python train.py --n_layer=15 --n_experts=16 --vocab_size=23181
Below are experts of layer 5 (counted from 0) of a mixture-of-experts language model. Rows are named router (the router's row for the expert), down (a neuron's output weights, with its number) and show model dimensions 80-119. Each number is 128 + 24 x the weight over its row's rms, rounded and kept within 0 to 255. Numbers have three digits each.
After each expert's rows: "comes before" lists some tokens at least twice as common just after its tokens as in all text. This comes from a sample of Wikipedia text that the model never trained on. Tokens count by the router's weight.

# expert 14
router:170139092085143118098120101130133136145113142126139133134157088112131144141123101124138159144124107106090103112071106133
down0:149135130127124135131086162135081131119127129150100125091149135140151115137130161132146096129134130105115131150104083139
down1:125097085166115142123145138102123077118101131116128124176113153166142096124155138155139112165206172169141121176125153143
down2:159149119164154106100128151169139133106150153155131115139123154100090105149138104094144133109162142144095130159150191179
down3:143126080105117125119139139147144087102134105158139074123148105143146138100138151119164106128129143165118158112121122117
down4:107145130161130130143101150113099142109106132176093138159162152133127130119086158111125120143154153149147140123154152115
down5:122128131164104141153107189090108149124134119138087129139068144143116113162098081150153132159116144105133118151118173111
down6:104153118086128090110130136155114122098127130144162099136171142090115172128128094110117144063104120137113101100129117148
down7:137142186122147167124155098086156157130102160169107112146117090128108150158134154147110166146169134120117121110155133094
down8:140136156165167139137156142068121117105126122114153129168108134161104146098141103140151093157147128083115141148132120155
down9:109155162100147158194144069102178136132123163132076133118090137191108156139151127141167136111123108108144128171097125107
down10:151119107174137117108123106121121129106117125158165160134146097120125117105109131145134152138148128126122169124111104116
down11:165148144095154153143105168129116153128128106160135116099109128208120122131148097112147077112131142165113136116145098142
down12:156131187112133134119081150081143151080109135117106110144152100158111131115127128158093174111148119132138094112150155088
down13:125149124085121140143126120151118126147124121091133167158105097106098121105131126139092158142111118105125127126113129172
down14:183135116156206127133130128083145124150130110126168156107140118116129137136126135124128112106128152121098156104138121115
down15:161128122093102130145106134102129115086153124116084117118106127094091134164089127070139124133124108110145137143055095177
down16:149159120174110129115149084152119154086161153138164147116143129137125161141114103152129156136112123155133100119073130139
down17:075121115143151147143105127128086135162132131128117085133182148125138139104094091167117109103151144110132160101136086128
down18:122137120116114145106069110164124174129173136114079169132149144108138137174109172134161143110135141150125145141137136186
down19:136109119118121113148122150140138140149174141120113169101172177081098129173080181153148154116107173151130153105134126173
down20:115131125105130107127128143133143122147123152132125125130130115137131128162119111155148136106161141160141104087165147120
down21:142111163088105127107105131179138149123136135133133144132150180123134113123131120099146089154110141096125164116149125150
down22:129095149127179131098119134126171157140114137116129102133121070126112173156157160094143100125126165087131105130125103112
comes before: "1", "2", "0", "3", "4", "6"

# expert 15
router:143138094103135108085144105091101101154095147156156134108154138120154133116148132156122097128121132135121125122125137144
down0:112075162111095145103103133097135057168060123127123135149174154111094108120151122133123136142130158152088100114112091125
down1:127080119132118134099125105148151105131129114141153130125118119128119159107152140124135132136112114142136168126103109102
down2:119118117124141156115144124104155141144107081121146110135133150124150121121144091124090157174112127117149118147124124129
down3:115148157132103116102124151136122092145129172117115150129107118149100159106078111153096159109139150162118091163111171127
down4:138178130085121112177097151102104126141112129138129115127139118123137111154158072160132121169141136143092119116112120116
down5:144113122146146129121091127108115122169082127119078117135124157163098127103129108149127116106134094162153150092154113105
down6:094104139111170143133111156139123102130129146177114161123111106100129103116111126143150123112118078123146114118139145141
down7:122173101122120096084093107170113148100134158139152143116097124127104118123127139158142121144100164089188126166128179126
down8:111137139129112113111125139156139146098110133102135134096121146080130131122113120170122135143138121179129124112122150147
down9:150164120093145135091163130106119169101151148188168141143119144117148131094143100106122086168120100115140093123126142086
down10:112113160092133158139150116146103136143114120090117125138163109151095153148130140147119139078135164110111121152133134124
down11:128114129143150130093127130157154107146148145119129136132161117107158114122127176136114105112140129134124153080124118125
down12:138125138172125116159176063134133136140119117131123130146122134147116112144120124152114126113130159099115112104160160144
down13:131148140119127126150153148121129137099120084137113135129078084130116103110102189153165141091130138102135150154116159111
down14:132135132110141141111145110153141159101151159138131127088097144085124149122135143145110147139145146080134133115131110123
down15:112143086108106116107161147112168076117114127090075123108147112128159105150141123119131148106124143156117161133125140111
down16:138120107117153134125112102097103174134105137118119122098128136183075130120145146168144171125120171088146125129116145122
down17:092091124155116141118113104108085155105131138140157130138084148149115141134129137117147195111105147110114145117099146183
down18:131149147159113153090114156132129147136090133153102157180145145127148107108120156128144127130096113144096104100122171134
down19:133115127135138106137139156161181135160125126079111120108154145160133159135115070120142162168135146129094143103140112152
down20:082127134109165154113124114104143115117120114182098154129127157163138112135113129132147148158121151128136113128109184081
down21:147086157106108144158128135161166145118106114105117133154076122153115184120102101156140103164133094154141080135107156131
down22:120129120143117131123127076121105130141120136136133139148109142133150134115140116118138119109160094137123158097115142134
comes before: "\n", "| ", "|", "-", "- ", "\n\n"

# expert 8
router:148092092123137088120091142109122115127104107173139161139141108130119097104142063138122122133125111147098112134112135136
down0:141161115138139133146167143144103141146110114137118126155135085127113098131151089107174114063142135158125123149106149108
down1:171123134162163119119131173110146079135142069152146091093121131163093133142197132104118133115134122158073159101131114114
down2:141116135122132092175103142061133143127097118107114118137135104106107122176126093166157109138119122111101128101173114109
down3:109146140077178098080141115120156127145158112129152172133154162091147121132119142134146163159108152140129168092117127086
down4:125154115118091120106158095061146136135124098174109112140134123144137116118132103146151135089148176132106116111103136136
down5:158130108137117174088082110142101114126095083070120095146123134124158077114129107127121182128123152120151129106146156116
down6:123131137112147140083128044128112117147101175144147113166126116126133114129095121114128131124105128085126103108110137139
down7:152095098138095121160187122106084116122122085140162070137142135150115160148146154116168131093145144156111084153169140158
down8:175147130150115138141117113103132137134142105129103099082152154090142132092107105153160166154145100125110129138158133127
down9:132126162118152128140116119127106121118112128138129133134152108155174096138142128117152089146126097116108139148092147096
down10:103109143125103145140117127104127161110154105119152147120168134128124153122077132133084147128130094128131123160161136140
down11:162151132149150106095126129097130100147138152090132138154113157143131097139067123080127149172153144113119135126143132139
down12:143129158154111110112113145137161172170118157139099153119130122085139132114150113153122085129155135140104162122108154177
down13:103078145122172056122102163131160139145177140128097137143131110135120127147116143155159139109124127147134151117132117135
down14:125096048115107151151096112148151133110128151120144155157103182121150142084160118099136141099124103148123141148131123134
down15:139103132096106112115145085152138112101096161169112114147163163120168156135123133143139105119165134067127117099132152186
down16:132134138083158130146127171120158149103170136116128134117113150124116133178125122117153127152120112125129128168187161155
down17:127139123151112143134149139098185130103120132110153126154113141128147155111090125098119091172163099174113137140118148125
down18:125097127096126134185125123136165139153194141139111145092166142095122179108123133137164169093120132113117104098117126141
down19:118130168149095093080153126131111109188099111098100135136153138102173108112119132094147115109158098119131101089127061133
down20:154135093123117124124097082148111110088166112174177190109158142140135090114144121107128108114127128110106134135154158074
down21:126123117117106120168110114107082104144143132151121113117108131144100075115095113143150085100086060125138161136085117146
down22:132160162133151139138127154095194095093172146106127123128155173106152106139125165118145114161116154098167134137157099084
comes before: " | ", " |", ".", "–", ")", ", "

# expert 6
router:095105106135123071075125125124095086190163135163085149166135155076133131130128117131142117128154114144088103124080093101
down0:118102138155146112047132161111110124104170098155114137162184154127161172103097108131138111123135113121092125129113105126
down1:129130158140154079146097140119125133082109143103123080099147130110163138111161083139087116134137085123148153158107152093
down2:133109119103112161106151136137116105081170136131114167155092132154149132146118115116149111128139090138140116099135112112
down3:139137139118090100145127103119164152110120158140122109135151108168090106115100110149144130161109108139148115103143157176
down4:163089074105169119112116148130106157128111081096140122086104171103138088084145086084172088114119119136146109123113111088
down5:084151096170133127083157163164122141125118143122096146141140102071194137136177104106141100091112127124133129101137107109
down6:075138148133114094145130159126132121103103117096146111132125127163107099140128102136137133111146112143116073118161084090
down7:094082128185122160110108098152110106135121109137063089158138142123136133114137093136140137150146135142125131130109099147
down8:141108140076138133131137129139122083106108151090119125116149161145087123130108098132130128125138089116130108116163110117
down9:118151121139180090140135107129123130115144129119164128158133121173148143066126108138112117136156161138095131149093155157
down10:080148139108136074176126145126122127117105134155075126103145135184143125140132119102158059140187139168103166168169114136
down11:130111087098119137158144155154129154134139144156102144117147131159070085126081162160158112098170124088112142107133172111
down12:156126151114123127134056130147158105184130130138092121166124133165147147115130079131130115125112127118125106150169099121
down13:130115123093175186114133130128068096134077142092112146122096147132111134126146162144116179145149134147151139112125130130
down14:119171124116086157135166117149097102113134146106145086166141130136140148136108141117166177120148154103122150112188073137
down15:171137133159125121124176110120084113125165110105103181117139085061150139160101168152134152137136137098151101133112107130
down16:134110150178123132134113165127118141143150140158109150154155141119094156118133095143138158148118096144131123167108094145
down17:137155139127136110149123165163154138147126144132074138158112124115171155134151124116121123117166122146139141143132099118
down18:128129093104152124127095120116152137141107096146150126129188136169109167135103116167144075139067124103124148132110152116
down19:101109151088148134124145127130138094121131111143094137130162121114093130160133128148153106134145149122190074096133118126
down20:168116120122091083125150104155150195108101162125138115138140121132160170121125171134122108130135127120138150147138150138
down21:134116125131125158146143128094117140109116137149131108132127121137123115123090164103148122096126132127157171112132200122
down22:145127140119110126132152117107113138102109137128132149146072121101129115076142081111104159125117143116137176132139123108
comes before: "\n\n", " The", " He", " In ", " This", " In"

# expert 4
router:105144129071121097180133114077122135116091110123090105160150165135170137127154127133123148144122142129126145120162141113
down0:147136104094077149084128072172119074126121123158101160135147125119139137133133116124177166128144122124087140168110167183
down1:130122140135153124155116102126103083144165134121131103108121147167118118122126143120090088146121115137129126102100155176
down2:125162199106147126151119100125091129168140138150124144118150104144140086107128124130131121117053131106086149076159096108
down3:147185140133116117132181134142154109111146110120107148122151154149071114121159077143091088160144103108124139073122141100
down4:161141095079100139118139116118135127159128146094101154124112136159077156125129099128113129099153138088100135116146129139
down5:178139138120177128209116099159136118148164115124131149136152124095137155128120091170129122140162108093129116106114144176
down6:110135124113125087123162167137160162164112097150158128152149133133136128102122099132111109126145124153135103130118123145
down7:148135142132117148194129112142081121155121081130179121166120125128136114077133129152147111164106141130121124112124105158
down8:152181161136170098148140120129142120160136105118133175077124120078129129165138154166119098122132106131141198140122155128
down9:126156113128131130134116115136117149150139142134149079098138069130126127126123082158169081157116121114124120108106176158
down10:103120131129110136109090138120102057163121155105167152114171100116115144103109136097150111207135130119105134120117132154
down11:134113146131142133102136101155104118111126134060114128087141111137122096128139161136108139118079151126096092168100126133
down12:139134086112139137125160162164118170128142107115142136107123125084118143130128128142173159147117114149150138146129098141
down13:150106124155114169092119149109112117143136108136132093149146143128110081134168152135143157114117154123176160123108095086
down14:121133120112123133145105112136135117103116115108154114117111096148125161103134104124098150127118142134146171139119183165
down15:131090127082154160125112060161116155134086131113119165102134131144149129137152131122104128152130146124155153125124073141
down16:129215121110166161077121113129120179133125159117108146116126077144150110160131127143113151122160135130104114129124090118
down17:142174126126166094098084121104132143110125104130131173131146139118116124128094143167116123076123173157099116178123145126
down18:143139128130081130147124173145121107147113162163108150155146116132130094104114121128138159138113127126134082122104135127
down19:157129113140153149155177120070150123120137147129143133118103135138107166163117108134134127125120128106096106152125114108
down20:158126091122152160126150202117117156161102144096145114133113116144138129149179131150121173150125160106166083144125136093
down21:134150149140116122107102105140083154163125132153168151129115136168116157130153103129147134152146112136112176104156106113
down22:133055135150149127108142116099171125125122113125136106126125152141149152168165153107129115108141134106117108143154107124
comes before: "The", "1", "\n\n", "2", "==", "In "

# expert 2
router:118135126111128108122135120125106123126137153160105133154086161172101122149108123159124102170098145124157138106139113092
down0:070123122137081135126208132112092142110104161138091134127161084116099130141162163118132118099138131110144093124123136135
down1:082142132089151123111125147091121124144105151123153089089134138078095189098135107121085170162164122120138119141146130129
down2:162139119092160166096103163176154159100122113139160069119141155137124133097130159087134159106145120111149121167146183129
down3:085145152151147146134130108152118109140117113111180131130120127104128152096101110115084170122121148094149104159136150106
down4:148095100111108111188113155134133149126149139151098107125136113122104152116119124113142092101139118112103139150126143088
down5:127122134185125116179186139170139135125139142136148143096140120101167140143152168153088143127138153128189118096150121125
down6:123112112092068145110079139103162103168141125124152130133112100101117114106117180181137081128127162084105125182110111169
down7:143172145183118133137103143120130136153140134147109136163108123149114130116184127135197107123131137166130140125151101156
down8:122079140124179156129160118176136122121141118138127119105130131097108149106133143143130108130106136181118181165139140138
down9:134144127061110152126148127119105122129105139121145129108136152119076135123164168136131103126093116157115069132134157152
down10:118129093111159124086145131129183119096125152137093153135151154124162118126143163160161116120166124100112145126125151087
down11:102101146111136130135128091131121124124150126127082130143123090095141070149150102111124119159127097149129127120123166126
down12:132135126127123128123126157105047127108136119129094116115180121121152125136125178125179152113122105143137133157137139145
down13:117135118140099160149151085115133113147175080124135125089125153158154132188113164135118093122111169139144134138134108066
down14:145095136095145101142067157122163094123141102161080126124116143097150109119150107157159123155123162139131122129062084108
down15:138171119101108124106140148110112129138132149148116164156069131157087130152077107144132133122172129184138121122147121098
down16:142120128097103116147119075140133113158136130149152142153099156091103110113107157134145099132134077086124141164157162121
down17:110138123117119104166145103156154110152114119122158102170099172122114113127111150122162111122115125135120139164108185127
down18:109172084158117094144184115108144078058155096156157115125137123079112111108140097116148174146117124097124117135093144098
down19:122119181131149122141130126154146094137127124110103120113094143101122181128136144137102121140150131089127129112123123123
down20:120165173136116133113103132100140103135098125073119118135104138122185143155137147107138141170126177135155089122153131165
down21:154129079136107081137093112146128110127118183168169141095127133114127118126118164152103117152166145147120151107159115092
down22:166166134129111148126117157116120142172130126148133141178113129103108072157146145174120168160107165130153081169169085112
comes before: " | ", "–", "; ", "-", ", ", " |"